config = dict(
    d_shared_expert=0,
    router_score='sigmoid',
    router_cosine_scale=10.0,
    lr_router=0.000425,
    vocab_size=10482,
    lr=0.00391,
    beta1=0.95,
    seq_len=1024,
    train_tokens=330700000,
)
Below are experts of layer 4 (counted from 0) of a mixture-of-experts language model. Rows are named router (the router's row for the expert), down (a neuron's output weights, with its number) and show model dimensions 0-55. Each number is 128 + 32 x the weight over its row's rms, rounded and kept within 0 to 255.
Before each expert's rows: "comes before" lists some tokens at least twice as common just after its tokens as in all text. This comes from a sample of Wikipedia text that the model never trained on. Tokens count by the router's weight.

# expert 6
comes before: " the", " a", " to", " his", " by", " an"
router [116 189  99 123  93 136 138  51 134 131 196  67 103 161 154 124 119 121 186 136 139 171 108 103 146 134  79 184 172 108 150 105 106 136 152 142 101 103 118 139 125 162  91  53  89  87 115  87 101 100  95 135 112 151 110 141]
down0 [127 153 108 160 126 109 114 114 136 105  63 150 131 168  92 138 135 154 191 130 144 155 134 177 130 163  66 133 100 156  96 163 137 138 136 151 118 185 189  89 131 125 155 180 102  91 102  93  71 151 127 124 117 117 116  87]
down1 [133 113  91 154 130 132  67  66 138 167 153 148 107 138 125  95 163 110 168  98 159  66 125 126 133 108 128 107 116 165 120 155 103 204 124 125 146 108  89 103 150 124 157  98 196  99 120 120 159 206 114 193 160 134 156  64]
down2 [121 101 105 154 165 132 159 130 137 187  97 118 155 147 101 118 180 128 139 132 110 128 168 124 156 172 142  73 103 115 136 109 152  75  77  95 142 157 125 142 121 113 132 174 193 148  97 121 164 124 116  77 147 147 135 141]
down3 [146 128 152 159 157 134 102 163 128 109  65 150 123 105 135 121  83 122 142 144 128 153 126 144 147 106 101  90 136 146 121 154 144 132 137 124 112  84 149 133 100 132 121 135 111 172 148 173 184 108 119  94 118 140 114 176]
down4 [119 113  98 131 156 108 183 131 143  41 156 118 148 136 155 150  81 106 132 160 148 148 151 134 115 135 156 134 124 127 146 202 104 142 186 134 122  57 170 180 167 127  91 138 104 118  83 128  89 169 113 126 108 134 119 160]
down5 [144 136  77 153 127 156 145  99 145 182 120  79  94 126 108 121 110 190 133 145  96 141 117 106  79 132 129 106  87 124 126 180 165  95 143 135 162 189 150 110 149 197 134  84 113 224  62  97 155 111 142 152 106 139 125 100]
down6 [143 108  10 107 131 127  96 174  88 103 124  96 165  91  92 144 115 149 131 148  76 128 126  89 132 115 183 141  93 119 162 146  93  94 186 103 176  93 123 139  76 117  75 174 146 125 149  89 149 139 145 123 110 119 102 105]
down7 [148 193 117 142 165 100 170 167 129 108 168 121 126 119 127 124  76 138 144 102 121 141 187  86  78  98 132 122  81 169  95 157 186 142 144 116 144 128  86 188  99 165 148 168  68 101  69 113 118 131 126 103 144 152  99 176]
down8 [140 101  89 131 146 102 142 128 221 178 151 134 173 120 134 176  86 158 104 139 124 156 205  38 141  69 132 182 110 148 134 145  90 105  94 136  96 153 161 114 155  78 116  93 230 139 183 100 143  86 205 125 114 144 120 114]
down9 [ 98 114 146  78 141 118 112 111 177  41 131 126 114  87 113 109  91 130 131 180 126  95 157 168  95 100 158 119 178 146 137 233 128 131 106 104  98 143 125 139 104  83 108 146 110 169 152 111 147  77 170 147 115 133 143 100]
down10 [156 133 123 122 131 162 111 149 183  93 162 139 129  70 143 132 132 154 184 140 154 181 177 164 123  52 136 100 101 131  95 125 174 143 103  63 123 133 109 170 109 152 159 152 141 167 138 122 204 118 128 114 165  95 151 106]
down11 [ 86 168 127 176 209 155 171 197 129 143 132  78  92  95 125 123 158 165 134 130 136  82 104 143 179 158 170 110 111 203 165 150 111 124 147 142 102 171 117 152 165  87 155 119 166  81 176 151 129 115 124 145 140 126  83 166]
down12 [ 91 156 143 182  97 148 107  89 111 116  97  88  97  96 147  98 166 182 103 122  92 185 107 149 104 153 107 105 168 187  59 135 153 170 166 133  43 166  91  79  63 129 104 154 119 181 126 153  94 136  98 194 109 122 124 127]
down13 [161 122 103 123 139 101 117  92 158 131  86 122 106 160 135 137 163 121  62 131 124 105 112 170 121 132  97 165  97 130 162 160  75 151 153 113 127 130 144  71 173 147 126 155 156 124  81 110 153 139 113 183 108  59 151 159]
down14 [ 90  66 129  77  98  98 194 172 155 140 121 125 130  69 152 139  82 171  99 147 136 137 100  90 101 137 146 101  96 139 178 127 120 141 160 122  99 111 128 149 201 157 130 191 211 140 119 173 161 111 160  51 143 130 135  98]
down15 [108 199 130 147 109  95 117 114 144  92 129 123 105 148 114 176 182 169  66 115 135 174 103  96 161 140 116 142 123  89 157 138 159 130 135 149 106 142 146 117 107 173 147 107 176 111 154 101  79 130  69 148 139 104 147  92]
down16 [142 139 145 142 129 108  70  55 130 125 165 161  60 102 162 110 157 124 143 138 129 144 134 106 172 134  94 181  95 149  69 146 114 212 117 191 104 118 150 162 128  76 188 128 140 131  91 177 101 145 175 144 121 110  99  95]
down17 [ 95 121 153 145 131  90 143 139 126 117 150 136 132 177 159  71 140 172 128 139 110 145 114 191 155 104  77 153 143 129 200 134 184 161 139 100  77 169  95 109 156 179  91 201 147  91  93  85 136 168 187  94 113 180 112 132]
down18 [117 120 168  86  68 100 127  54 187 126 149  91 141  94  85 129 116 143 162 131 135 163 139 115 151 112  92 150  87 141 114 110  62 148 106 163 101 176 156 162 119 140 184 164 116 148 113 192 116 165 132 153 139 159 156 180]
down19 [111 178  78 138 140 149  98 174 125  87  71 158 152 155 121  78 162 129 158 110  71 100 152 106 145 103 127 193 135 137  91 138 101  92 128 148  84 159 123 120 162 193 100 102 122 109 178 113 103 158 173 148 148 164 128 167]
down20 [148 123 147 132 156 131 134 146  85 129 145 165  93 132 101 149 159 136 143 164 133 159 181 115  86  90 102 126 154 175 141  56 112 132 132  30 126 153 136 115 164 131 183 127 146 101 155 160 163 153 149 152 105  62  57 107]
down21 [ 98 152 110 121 118  99 174 134  74  95 153 146 111  56 108 142 153 130 143 114 137 127 129 183 130  76 127 102  94  81  84 161 162  70  46 118  91 121 132 169 122 133 125 140 129 141 135 127 132  97 101  88  91 142 140 136]
down22 [ 91 166  54  97 153 142  78 129 117 136 162 150 115 120 162 159 124 152 120 109 131 103 165 103 192 136 116 119  91 102 164  87 138 142 146 140  83 137 120 115 147  76 135  87 101 169  30 144 108 103  90  75 166 102 103  87]
down23 [ 97  80 143 142 156 140 120 118 189 172 104 108 120 121 182 134 117 114  98 103 137 142 122 151 124 115  86 179 148 167 111  82 118 160 112 143 122  84 149 105  95  83 145 155 108 165  98 118 107 164 116 125 111 113 120 100]
down24 [111 104 120 145 131 120 178 114 139 201 142 130 107 117  82 107  99 120 109 118 152 129  69 137  76 190 142 181 136 122 132 202 156 158 138 126 148 181  91 144 126 144 143 115 136 171 167  56 118  99 113 105  75  65 103 146]
down25 [159 145 132 151  86  68 116 146 185 196 112 164 135 103  68 128  88 174 145 191 149 127 185 165 118  92 106  70 133 117 150 144 172  85  95 144 173 205 185 149 154  66  96 195 126 164 130 102 171  65 138 180 152 141 207 149]
down26 [ 64 135 168 129 123  86 164 140 120 146  84 106 104 127 115  98 155 153 148 163 114  94 166  95  94 146 139 165 144 135 135 114 127 173 123  55 145 144  69  75 165  89 114 104 168 143 128 153 108 161 144  82 117 101  90 102]
down27 [197  90 110  92 121 113 105 129 109  69 100  85 111 141 188  82 160 105 140  94 199 134 210 139 141  93 178 103 136 121  94 129  57 174 159 171  75 105 184  75 167 169 152 111 119 123  88 152 113 118 171 113 168 132 116 115]
down28 [127 188 117 170  53 134 166 110 197  87 171 127 141 124 101 155 154 138 152 140 152 129 121 140 167 133 153 129 175 117  83 127 130 105 131 176 125 110  75 105 106 163 101 158  91 120 136 179  86  99 117 147 170 156 114  98]
down29 [134 117 157 138 134  97 140 125 115  49 126 133 110 132 169 196 145 176 198  63 174 138  90 142 129 141 119  73 179 140 113  94 141 134 119 194 154  68 115 186 139 139 150  94 129  52 115  98 143 118 135  67 117 157 146 110]
down30 [ 73 150  94 152 122  95 118  95 145 125 129 156  98 111 102 177 106 144 155 151 107 173 165 137  78 137 138  86 129 119 138 120 168 167 167 108 226 134 134 114 148 100 122 108 124 117  79 108 138 131 132 166 106 126 111 155]
down31 [138 143 119 125 100 163  68 103 193 152 114 110 176 139  85 190 166 137 140 141 135 120  95 125 129 181 115 132 145  95  99 140 126 144 106 145  83 181 200 127 128  96 139  71 146 137 132  41 147 132  92 101 162 172 103 104]
down32 [ 99 139 152 113 149 143 188  54 176  93 208  78  89 108 131 168 108  79 154  77 184 154 148 135 126  90  67 166 107 124 141 110 161 165  95  90 169  77 182 132 147 111 145  98  82 134 116 110 134 134 172 181  89  97 174 140]
down33 [103 178 169 167 167  83  77 146 152 114 145  88 152 137 115 149 154  94 130 124 159 124 154 110 105 139 119  96 123 134 120 137 141 138 140  82 138 210 100  96  82 133 135 101 141 111  91 125 121 115 202 144 107 171  91 137]
down34 [140 169 106 103 144 108 195 106 150 171  61 145 103 109 129  82 185  95 123 159 149 117 158  78  98 193 192  99 133 135 144 110  94  91 138  83 102 121 118 153 122  67 189 165 105 156  79 100 146  95 120  98 128 175 151  85]
down35 [114 149 151 151 138 129 148 154 113 143 115  99 158 144 130 197 146  91 124 168  66 127 131  88  87 199 139 134 130  82 128 119 123 135 179  78 188 149 153 194 134 131 142 138 114 155 112 128 122 117 143 163 140 221 105 132]
down36 [152 137 175 111 120 128 160 151 129 137 107  94 142 114 126 151 135 114 177 150  85 113 160 106 141 119  98 121 117 113 161 175 116 108 108 111 148 183 159  88 128  60 170 123 126  85 153 168 160 163 110  88 172 185 157  95]
down37 [162 167 127 133 236 108 109 157 147  73  84  86 135  96 151 114 119 165 174 144 178  81 116  62 154 134 134 127  58 118 138 143 156 166 115 115 137 127 166 135 108  76 156 120 148 128 164  99 174 130 147 105 137 175  53 111]
down38 [138 155  46 152 138 166 125 120 118 141 131 128 205 176 115 177 105 183 128 120 133 178 161 105 133 155  80 116 103 160 119 120 170 160  84 158 138 123 153  77  87 165 138 180 140 199 154 135 130 111 146 120 124 113 152 144]

# expert 2
comes before: "\n", " ", " 0", " —", " 1", " 2"
router [132 163 116 118 107  63 112  74  93 193 104 101 119 139 114  69 196 114 142 110 155 108  94 133  88 121 114 203 123  90 105  91 159 133 154  87 156  99  65 116  72 121 128  90 157 105 191 144 152 131 132 182  87 115 116 152]
down0 [117 156 124 117 120 108  99 150 158 181 116 100 127 129 100  90 146 120 120 146 109 167  91 132 102 114  57 115 121 124 127 132 141 162  49 219 135 110 179 152 159 136 114 134  78 104 146 184  63 139 107 154  98  42 143 110]
down1 [155 129 171 110  88 106 128 138 178  89  90 190  51 100 181 153 125 137 102 115 162 124 155  57 157 147 119 148 148 128 119 145  71 149 124 121 126 152 176 123 137 142 227 130 166  94 116  88 155 111 157 160 162 150 111 130]
down2 [141 175 126 137 110 103 127 128 104 107 130 160 185 143 192 110  90 166 105  96 133 132  65 121 137 182 112  97 135 141 102 169 154  96  43  98 143 136 133  74 209 134 178  91 157 149 136 100 137 161 145 148 121 135 188 114]
down3 [133 123  96 160 127 115 131 103 131 127 173 153  88 124  84 134 136  88 160  67 165 149 140 138  98 174 147 123  59  83 178 124 100 125 113 146 133 115 139 115 140 106  89 153 100 138 135  33 166 166 172 129 181 149 120 144]
down4 [121  75 194  80 117 159  98  86 151  94 100 166  83  88 132 139 162 140 108 190 163 120 128 171 140 153 144  55 131 146 163 173 123 175 112 118 143 100 136 114 116 110 169 132 169 156 163 135 133 158 135 137 188 164 140 121]
down5 [107  83 133 152 155 118 139 154 149  81 117 171 111 131  96 100 114 136 146 150 132 147 111 134 118 133 109 106 141 131 127 131 104 165 126 117  94 147 151 111 146 132 131 117 131  42 125 150 124 161 104  81 109 130 147 122]
down6 [107 103 165 169 108 119  83 132 116 101 147 147 128 135 122 162  97 124 127 147 104  77 133  72 177 107 139 112  93 183  97 133 150 131 199 153  83 124 140 127 121 155 132 162 136 142  97 154 148 100  90 167 128 128 132 111]
down7 [103 157  96  72 148  97 164 196  72 143 118  66 136 159 108  95 139 144 168 118 160 100  62  88 112 102 140  64 169 101 189 143 102 108 131 109 106 101  96 134 135 114 100 184 141 116  72 157 135 106 113 137 147  53 156 115]
down8 [187 125  60 103  72 163 120  75 125 104 139 108 121 159  89 192 145  87 109 178  96 119  84 129 158 170  84 147 181 106  85 132 134 105 151 141 136 139 165  58 132 126 108 115 142 169 105 168 103 132 117 120 129 125  70 147]
down9 [158  74 162 136 140 151 128  96 117 102 111 104 163 127 151 151 118 115 157 156 116 130 183  94 115 165  83  75 214 114 212 146  72 194 113 142 100 151 122 124 103 136 156 100  99 135 204  96 101  77 145  81  86 164  92  84]
down10 [ 97 162 102  78 139 113  87 166 136 199 108  92  69 166 116  94  95 152 114 140 111 105 200 127 125 107 151 181 113 114 171 117 146 131 146 160  88 107  55  87 129  56 116  76 205 110 122 143  94 128 176 122  94 183 180  92]
down11 [144 136  92 160  91 121 115 104  93 103 178 101 108 178 134 101  73  78 130 150 102 132  95 142 134 153 162 107 177 111 151 127 123  76 154 128  75 164 177 118 175  81 127 160 115 101 118 133 118  80 132  80 172  99 158 176]
down12 [145  95 109  99  95 132 148 132 139 178 165 136 172 149 158 155 114  93  97 155 147 105 109 167 162 118  89  92 147  91 115  88  93 132 144 149 139 107 116 101 118 130 150 113 102 150 131 160 106 115 151  41 161 144 138  90]
down13 [129 103 178 142 141 129 117  80 104  82  89 169 111 144 180 104 125 150 114 109 153 110  79 143 119 127 152 184 154  89 117 150 166 156 138 105 143 144 147 110 130 107 128  96 166 136 166 111  86 128 103  81 171  86 142 148]
down14 [ 99 118 122 142  76 171  84 126 124  87  86 193 151 121 100 134  48 168  79 122 136 129 182 119  94  84 106 106 153 169 116 196 170 117 120 130 111 122  98  90 196 104  52 199  91  67  85  97 135 121 116 136 105 192 134 140]
down15 [ 61 171 111 133 137  64 136 102 130  92 151 193 102  92  62 119 133 211 103 136 116 118  94 114  81 100 103 107  69 135 105 148 144 103 181 151 111 126 126 123 129 124 111 134 140 181 155 111 134 103 117  78 123 170 127 146]
down16 [196 114  75 154 153 138 154 171 144 181 126 110 111 153 152 171 129 137 122 130  81 110  83 130 169 123 107 123 106 116 170  74 134 153 118 144 178  71 124 147 175 133 142 144 129 143 194 144  94 148 161  87 146 179 127 145]
down17 [ 97 145  68 168 111 107 125 152 135  87 100 104  91 110 144 161  97 112 108 165 129 130 134 142 133  95 140 104 148 119 111  95 117 124 181 128 148  55 131 142 147 178 102 109 140 174 128 191  77 135 170 110 150  72 178  89]
down18 [160 133 140 126 162 146  96 115 135 103 168 149 151 140 144 197 139 113 160 133 133 135 104 116 137 132 191 169 145 175 179 155 100 123 144 170 134  51 156 133  98 149 143 146 129  89 203  88 131 139 117 123 114 127 142 143]
down19 [ 70  32 104  91  79  86 164 157 127 198 125 156 127  97 188 115 121 139 164 120 190  99 105 175 176 116 119 114  97 140 132 105  75 144 129 137 190 136 145 134 182 191 117 107  81 100 136 200  81  49 107 163 141 111 124 122]
down20 [114 145  64 160 127 118 136 192 134  68 147  95 168 157 179  91 176 102 142  88 136 126  92  83 165 209  99 140 133 128 137 146 147 162 158  94 107 112  86 126 109  91  23 137  99 114 154 132 104  83 159 150 159  71 108 147]
down21 [ 82  74 170 165 168 226 148 160 144  85 113 134 121 124 121 135  89 146 143 140 137 130 166 143 123 180 122 145 181 143 133  76 163 105  70 139 101 138 127 193 141 128 115 153  66 146 109 133 162 131 140 115 116 128 186 150]
down22 [127  86 172 126 152 157 152 135 146 146 128 141 171 164 163 103 128 179 181  89  87 100 165 133 100 169  69  50 139 150 111  89 112 174 100 111 152 154 147  82 123 150 166  97 147  84 152 137 154 163 118 118 153 136 101 173]
down23 [130 125 161 167 166 162 145 155 149 146 108  79 174 102 102 131 144 197 174 107 118  89  88 133  92 136  70  56 140 133 159 111 121 126 157  63 193  88 152  84 138 118 148 132 135 132 183 101 124  87 143 169 162  85  61 149]
down24 [ 90 119 145 107 129 131 125 158 124 164 144 145 109 120  93 157  94 129 120 126 122  93 125 204 185 133  87 119 150 108 155  97 129 144 119  54 159  99 133 133  60 127  56  97 131 176 111 142 100 149 180 138  64  95 127 135]
down25 [151 141  93 113 227  83 165 107 101 118  88  94 173 139 191 165  90 165 133 125 154 153  84 119 101 113 174 136 205 112 120 129 157 119 184 148 189 135  86 123  68 102 119 129 148  62  86 113 137 146 128  99 146 175 144  94]
down26 [183 147 150  89 152  95 134 146 107 124 139  96 118 123 134 191 128  85 142 161  59 119 129  98 110  83 137 130 157 193  97 132  81 125  94  91 167 199 204 133 158 113 125 173 136 152 129 139  65  91  89 121 141 120 144  92]
down27 [184 127 121 200 122 123  80  97 152 175 106 111 124 154 127 136  77 156 146 179 120 130  98  99 132 118  84 133 160 110 154 141  68 133 145 167  87  78 116  63 134 129 157 161  97 189 131 167 140 144 164  85 164 186 108 106]
down28 [ 84 169 137 140 118 138  37 130 170 128  94  99  58 146 119  87  80 111  83 106  94 124 161  78 135 153 145 147  75 152 104  58 117 127  64 140 147 100 145 108 151  67 218  69 141 139 182 130 143 133 152 109  98 158 148 148]
down29 [169 150 114 103 145 123  42 122  96 140 176 149 128 112  88  54  97 119 107 134 142 112  86 137  89 151  96 133  89 140 110 144 129 131 135  87 126 117 163 190 202  85 144 148  92 158  95 124 141 202 102 111 152 163 105 146]
down30 [118  78 109 138 146 182 124 137 131 139 176 114  74 184 157 198 158 188 149 152 129 142 124 142 135 126 136 165 132 135  85  95 152 145 125 112 130 130 127 116 113  83 123 154  99 167 136  74 176 170  75 121 213 127 104 185]
down31 [ 77 135 117 120 126 126 158 132 102 146  78 159 113 159  97  99 102  91  81 122 117  76 194 125 148  71 106 138  78 192 107 146 146 143 147 108 135 108 173  90 193 125 113 141 103 114 145 147 119 141  90 193 109 191 140 119]
down32 [ 77  97 105  94 116 156 180 156 103 149 119  96 157 188  95 129 150 102  65 102 125  85 142  92 160 120 111 107 175 200  84 165 136 124  94  97  89 125 144 131 141 144 145 110 105 100 135 116  62  89 167  94 182 117 147 120]
down33 [ 99  81 177  81 143 169  92 129  99 156 152 114 142 105  86 186 132 119  78 139 130 106  64 173 101  87  95 122 123 166 118 148 160 135 141 199  74 144 101  98 133 106  83 182 110 136 144 138 136 159  98 121 147 117 128 149]
down34 [ 73 105 103 118 204 128 202  81 148 125 127 117 156 153  74 134  87 144  81 134 160 119 146 159 129  71  97  89 130 151 210 132 134 158 134 159 141 176 107 138 170 125 203 141  84  92 184 143 165 131 107 133 120 144 157 163]
down35 [158 124 157 158  80 118 118 106 119 129 142 126 148 149 127 119 107 127 150 143  49 160 124 105  75 104 179 157 117  72  81 106 122 120 118 145  97 178 107  58  94  94 164 141 100 137  80  85 201 122  98 111 156 154 147 127]
down36 [ 84 173  90  96 140 132 147  93  95 155 119 104 151  91 137 125 117 106 165 130 115 181 146 145 135  65 105 132  96 130 113 157 167 101 113 106 114 132 124 123 175  95 132  99 124 151 124 107 177 148 134  91 159  63 125  83]
down37 [153 113 163 112 125 181 185 119 145 146 138 164 132 146  60 104 120 156 195  98  97 163  92 109 158  74 143 110 164  76 156 150 115 142 179 160 154 107 126 199 156 109 141 160 143  47 148 127 148 107  94  88 141  96 201 128]
down38 [151 112 117 101  75 146 141 124 133 154 103 175 100 127 131 118  97  93 163 126 112 119 133 109 117  56 154 122 199 117 129 108 182  91 142 126 135  92 180 171 128  69 131 141 139 125 120  82 117 130 124 119 150 150 146 206]

# expert 11
comes before: " the", " a", " his", " which", " other", " its"
router [177 182  58 105  55 135 110  73  75 146 123 116 131 121 112  58 132 148 159 144 111 122 133 110  88 154 127 175 184 124  93 112 177 119 102 133 108 129 105 131 137 131 152  89 112  94 210 162 149 131  24 124 111 106 133 155]
down0 [177 102 157 136 107 113  71  98  68 118 170 110 150 121  89  99  63 128 186 152 127 158 154 139 119 161 131 153  76 167  79 114  89 136 137 105  98 164 158 100  90  64 144  59 136  66 169 139 135 144 159 163 133 142  76 142]
down1 [186  92 119 175 129 128 122 119 182 113 125 168 156 103 157 103 139 101 142 119 162 121 166 145 126 113  95 116 134 134  97 216 122 151 108 128 160 103  51 143 114 106  85 164 124 145 126 143 187 138 112  94 149 154 100 107]
down2 [163 127 140  86 141 135 129  93  94 189 117  94  86 151 171 159 103 199 132 138 158 139 129 199 133 146 168 112 187 161 140 125  77 114  75 129  97 181 105 106 132 148 157 169 127 116 134 111  91  93 132 144 149  97  96  99]
down3 [117 165  72 122 107 126  62 110 152 116 109 132 121  69 115 145 174 122  96 118 148  76  96 171 147  51 147 163 178 111  95 113  80 132  83 145 150 139 145 208 115 139 129 123 138 131 124 161 152 139 115 125 106 154 121 180]
down4 [113 120 126  99 113 103 111  60  93 118 157 165  91 184  82 141 112  95 109 121 106 105  84 138 100  83  48 114 120 158 129 147 199  99 212 106 165 161  51 140  87 146 135 117 170 127 135 135 130 112 118 141  91 153 134 143]
down5 [123 144  85 118  80 142 166 126  96  95 128  69  71 119 180 110 144 119 113  92 199 140 105 111 100 112 126 160 146 105 116 144 100 105 121 136 150  99  83 129 121 138 123 161 118  79 152 175  85  88 129 135 137 143 131 196]
down6 [120  96 129 193 139 106 139 135  89  97 142 146 151 212 107  97 126 119 159 139 129 165 166 137  91  95 128  99  98 105 129 122 125 122 122 152 104 145 154 124 130 139 133  92 128 150 110 110  93 154 135 140 113  96  74 175]
down7 [151 174 110 143 129 131 129 124 134 108 125 134  66 197 100 130  92 113 109  92 166 103 114 115  93 116 106 137 103 171  54 174 190 194 151 106 149 130 130  83 105 124 128 107 133 141 120 146 125 140 173 156 123 166 133  99]
down8 [204 190 159  55  92  86 131 110 208  54 110  98 132 129 157  92 130 107  99 160 173 124  97 112 145 162 127 105 137 156 140 120 111  88 128 142  80 131 136 135 142 104 117  83 169  90 110 122 158  93 126 141 106  95 184 139]
down9 [114  99 110  95 192 157 169 174 139 169 122 147 146 163 151 147 178 120  82 199 114 109  87 187 137 100 114 140 106 117 150 165 159 124 149 135 143 185 158 132  99 155 176  98 162 121 133 142 123 127 141 153 179 113 145 140]
down10 [102  33 180  92 140  68  82 140 120 112 146 104 153  84 118 144 155 154 141 196 195 135 161  72 173 151 130 167  99 114 113 195 128 100 173 160 181 146 184 114 102 105 137 177 142  99  79 172 165 167  65 102 159  70 149 147]
down11 [ 48 114 139 125 149 138 156 155  90 156 113 132  74 124 122 137 212 114 186 172 124 135 110 116 180 137 116  96 140 121 106 146 117 100  61 171  93 187 181 165 136 144 128 112 133 154  83 136  95 109 101 130 128 132 180  90]
down12 [152 111  97 163 136 156  96  93 101  97 141 163 176 167 159 105 110 138 181 135 141 103 162 134 130 136 116 138 126 135 143 153 150 172  84  43  86 159 106 157 193 140 139 126 156 158 173 198 127 148 141  98 154 186 146 129]
down13 [143 140 132 128 184 175  97 159  88 149 153 177 169 177 119 141 135 130 111 126 105 106 111 137 164 180 179 136  86 143 108 131  68 180 181 122 163  65 137 143 134 161 105 162 136  99 150 224 130 158 111 124  92 110 136 109]
down14 [189 160 163  41 144 122 146 114 102 147 148 166 108 156 160 120 109 112 103 118 120  97 134  95 156 137 162 117 164 103 114 134 136  94 106 139  68 111  87 130 112 197  86  99 130 125 133 146 160 144 143  93 111 156 111 149]
down15 [155 141 155 135 123 128 130 134 117 121 107 113 153  92  79 119 124 145 110 120 157  99 161 145 104 116  79 145 160 127 117 100 102 103 111 141 113 133 164 118 139 157 127 180 163 164 139 105 143 113 163 105 109 182  97 153]
down16 [146 119 125 138 131 152 108 137 160 103  86 199 138 147 153 123 124 102 188  53 162 142 168 127  93 212 147 145 188 146 166 141 173  90 134 103 111 137 145 101 117 149 127 139 123 104 116 135 142 104  95 123 131 116  81 171]
down17 [144 140 163 134  77 121  61  47 173  80 105 173 109  98 111  96 138 187 173 120  96 171 118 126  88 151 117 103 104 125 124 163 104 154 154 117 165  80  98 195 148 141 155 134 147  54 117 119 139 142  69 129 106 143 156 186]
down18 [162 149  96 156  37 122 123  87  73 148  63  99  56 145 140 181  42  87 137 143 110 119  93 128 202 133 143 112 106 126 164 152 111 103  75 137 128  81  76 118 162 105 164 161 155  97 109 138 197 159 127 108 136 175  98 137]
down19 [104 134  71 176 149 119 142 138  63 115 146 119  87 118 121 127 118  96 103 144  98 127  95 117 129 132 204 106 157 117 108  75  44 155 128 119 143 109 151 138 119 107 116 139 130 131 146  70  71  57 156 179 132 153 131 104]
down20 [137 160 145 123 117 128 125 163 112 140  96 145 212 110 137 156  89 115 100 127 119 181 164 130  53 143 104 121 135 143 170 165 134 113 124  80 113 104 157 118 169 150  68 146 167  92 115 108 160 109 150 111 136 150 157 151]
down21 [207 108  85 116 118 136 171 128 121  70 135 130 123  94 113 105  82 180 112 127 117  57 131 156  75 132  87 119  61 114 115 150 113 134 106 109 173 138 127  40 105  29 112 160 143  72  94  93 113 122 147  80 133 133 126 142]
down22 [142 168 110 161 111 148 128 185 119 137  98 176 104  97  95  77 176 130 138 114 179 112  94 111 167 151 130 132 122 157  90 138 148 196 112  78 138 111  77 157 183  94 125 135 120  47 104 109  88 168 125 133 121 137 140 161]
down23 [124 101 161 140 140 153 132 120 109 193 121 133 163 115 104 125  91 125  95  68 108 105 203 170 127  83 115  60 132 170 141 145 131 101 115  91 105 138 103  96 111 185 139 155 163 116 166 109 119 140  72 110 103  95 146 107]
down24 [125 140 138 125 209 168 141 120 198 100 123  69 124 118 181  73  98 133  97  63 187  80 101 153 147  88  75 117  76 146 128 178  75  67 173 130 138  93 138 151 111 151  74 152 198 142 128 163  88 145 138 170  87 139 132 134]
down25 [204 151 117 125 192  93  93 110 124 100  88 101 121 130 106  96 158 175 139 127  94 156 121  97 127 149 150 106 105 120 149 126 152 106 153 153 125 133 150 109  75 137 141 173  96 112 148 116 136 124 167  77 122 139 145 160]
down26 [ 86 179 119 102  93 173 110 142 111  82 193  54 137  54 111 112 145 113 175  95 127 118 100 131 140 126 135  90 164 145 165 122 133 138 157 189 153  58 144 156  94 127 113 177  76  95 128 117 130  36 171 112 115 204  70 165]
down27 [156 104 155 118 149  84 138 142 116 116 156  66 114 110  85 105 149 132 118  93 100 125 205 122 181 171 100  70 172 143 103 129 151 166 114 142 121 192 149  82  93 149 119 165 163  87 156  68 161 163 160 130 128 108 169  90]
down28 [125 167 122  92  87 140  96 159 148  99  55 126 134  77 178 101 126  98 106 127 137  83  54 168  89 160 156 223 107 107 114 131 152 130 168 148 153 135 149 120  49 129 110 133 142 121  99 113 153 110 130 138  91 142 136 131]
down29 [108 105 158 130 104  97 149 104 116 160 114 102 154 202 234 112 126 148  72 129 121  92 120  66  94  84 149  90 185 121 132 104 144 130 174 163 151 128 134 166 163 111 107 136 134  91  45 154 180 146  88 112 125 113  86 129]
down30 [152  91 124 108  93 102 131 120 103 148 120  83  60  89 147 132 129 129  99 142 224 104 125 134 125 133 139 102 133 128 144 143 134 113 115 123 139 155 161 116  66 167  80 132  97 122 124 137 140 151 109  90  88 143 163  87]
down31 [ 84 154 137 150  83  92  80 122 146 231 143 168 144 143 144 195 144 113 109  61 223 114 144  93 110 134 148 106 107 113 129  65 138 115 127 124 155 131 132  97 158 143 121 133 149 138 154 107 108 161 106  59  64 109 101  81]
down32 [103 127  99 149 145 173 133 159 159  81 112  66 127  94 109 152 136 121 140 176 133 165  72 103 150 100 147 123 147 151 132 129 130 128 128  91 137 157 124  82 127 170 132  90 162 145 131 113 164 143 107  64 140 144  72  69]
down33 [148 156 155 133 166 177 141 148 172 163 123  95 106 104 135 145 152 119 118 151  87  88 143 167 137 173 131  82 140 139 122  86  95 173 157  57 115 156 142 101 215 133 138 113  75  87 127  85 120 131 112 116 206 129 140 102]
down34 [121 192 130 145 120 105 149 123 126 108 129  57 117  82  87 157 104 109  80 143 115 167  81 133 126 122 136 117 178  80  66  83 170  97 142 105 130  92 160 177 137 167  84 139  95 110 117 152 102 133 129 150 137 159 154 129]
down35 [131 106 118 148 158 118 166 154 124 138 156  96 138 143 201 125  98 104 177 125 176 187 131 109 123  83 181 127 145 157 150 147 139  74 191 129 143 167 113  95 138  89 177 101  81 113  80 132 146  93  69 130 103 128 119 116]
down36 [107  98 128 154 114  58  95 182 152 177 147 101 133 120 156 179  65 132 157 137 100 153 115 144  40 186 100  75 118 108 105 144  80  93 128 106 126 124 161 134 128 108 129  80 123 109 153 139 161 176 157 139 135 121 136 178]
down37 [177  37 162 118 111 105 113 116  99 129 129 123  95 144 197 128 130 181  88 184 119 111  86 139 150 174  89 113 140 124 148  85 162 188 115 151 106 164 104 178 133  97 141 121  94 161 132 125 110  74  86 134 176  87 148 129]
down38 [123  82 171  73 164 124  87 112 132 171 116 159 152 143  91 118  72 133 161 140 101 118 134 127 186 104 150 173 167  95 117 116 143 162 123 122 105 124 140 177 144  82 157 155 123 118 148 157  76 100 116  59 154 166 126 121]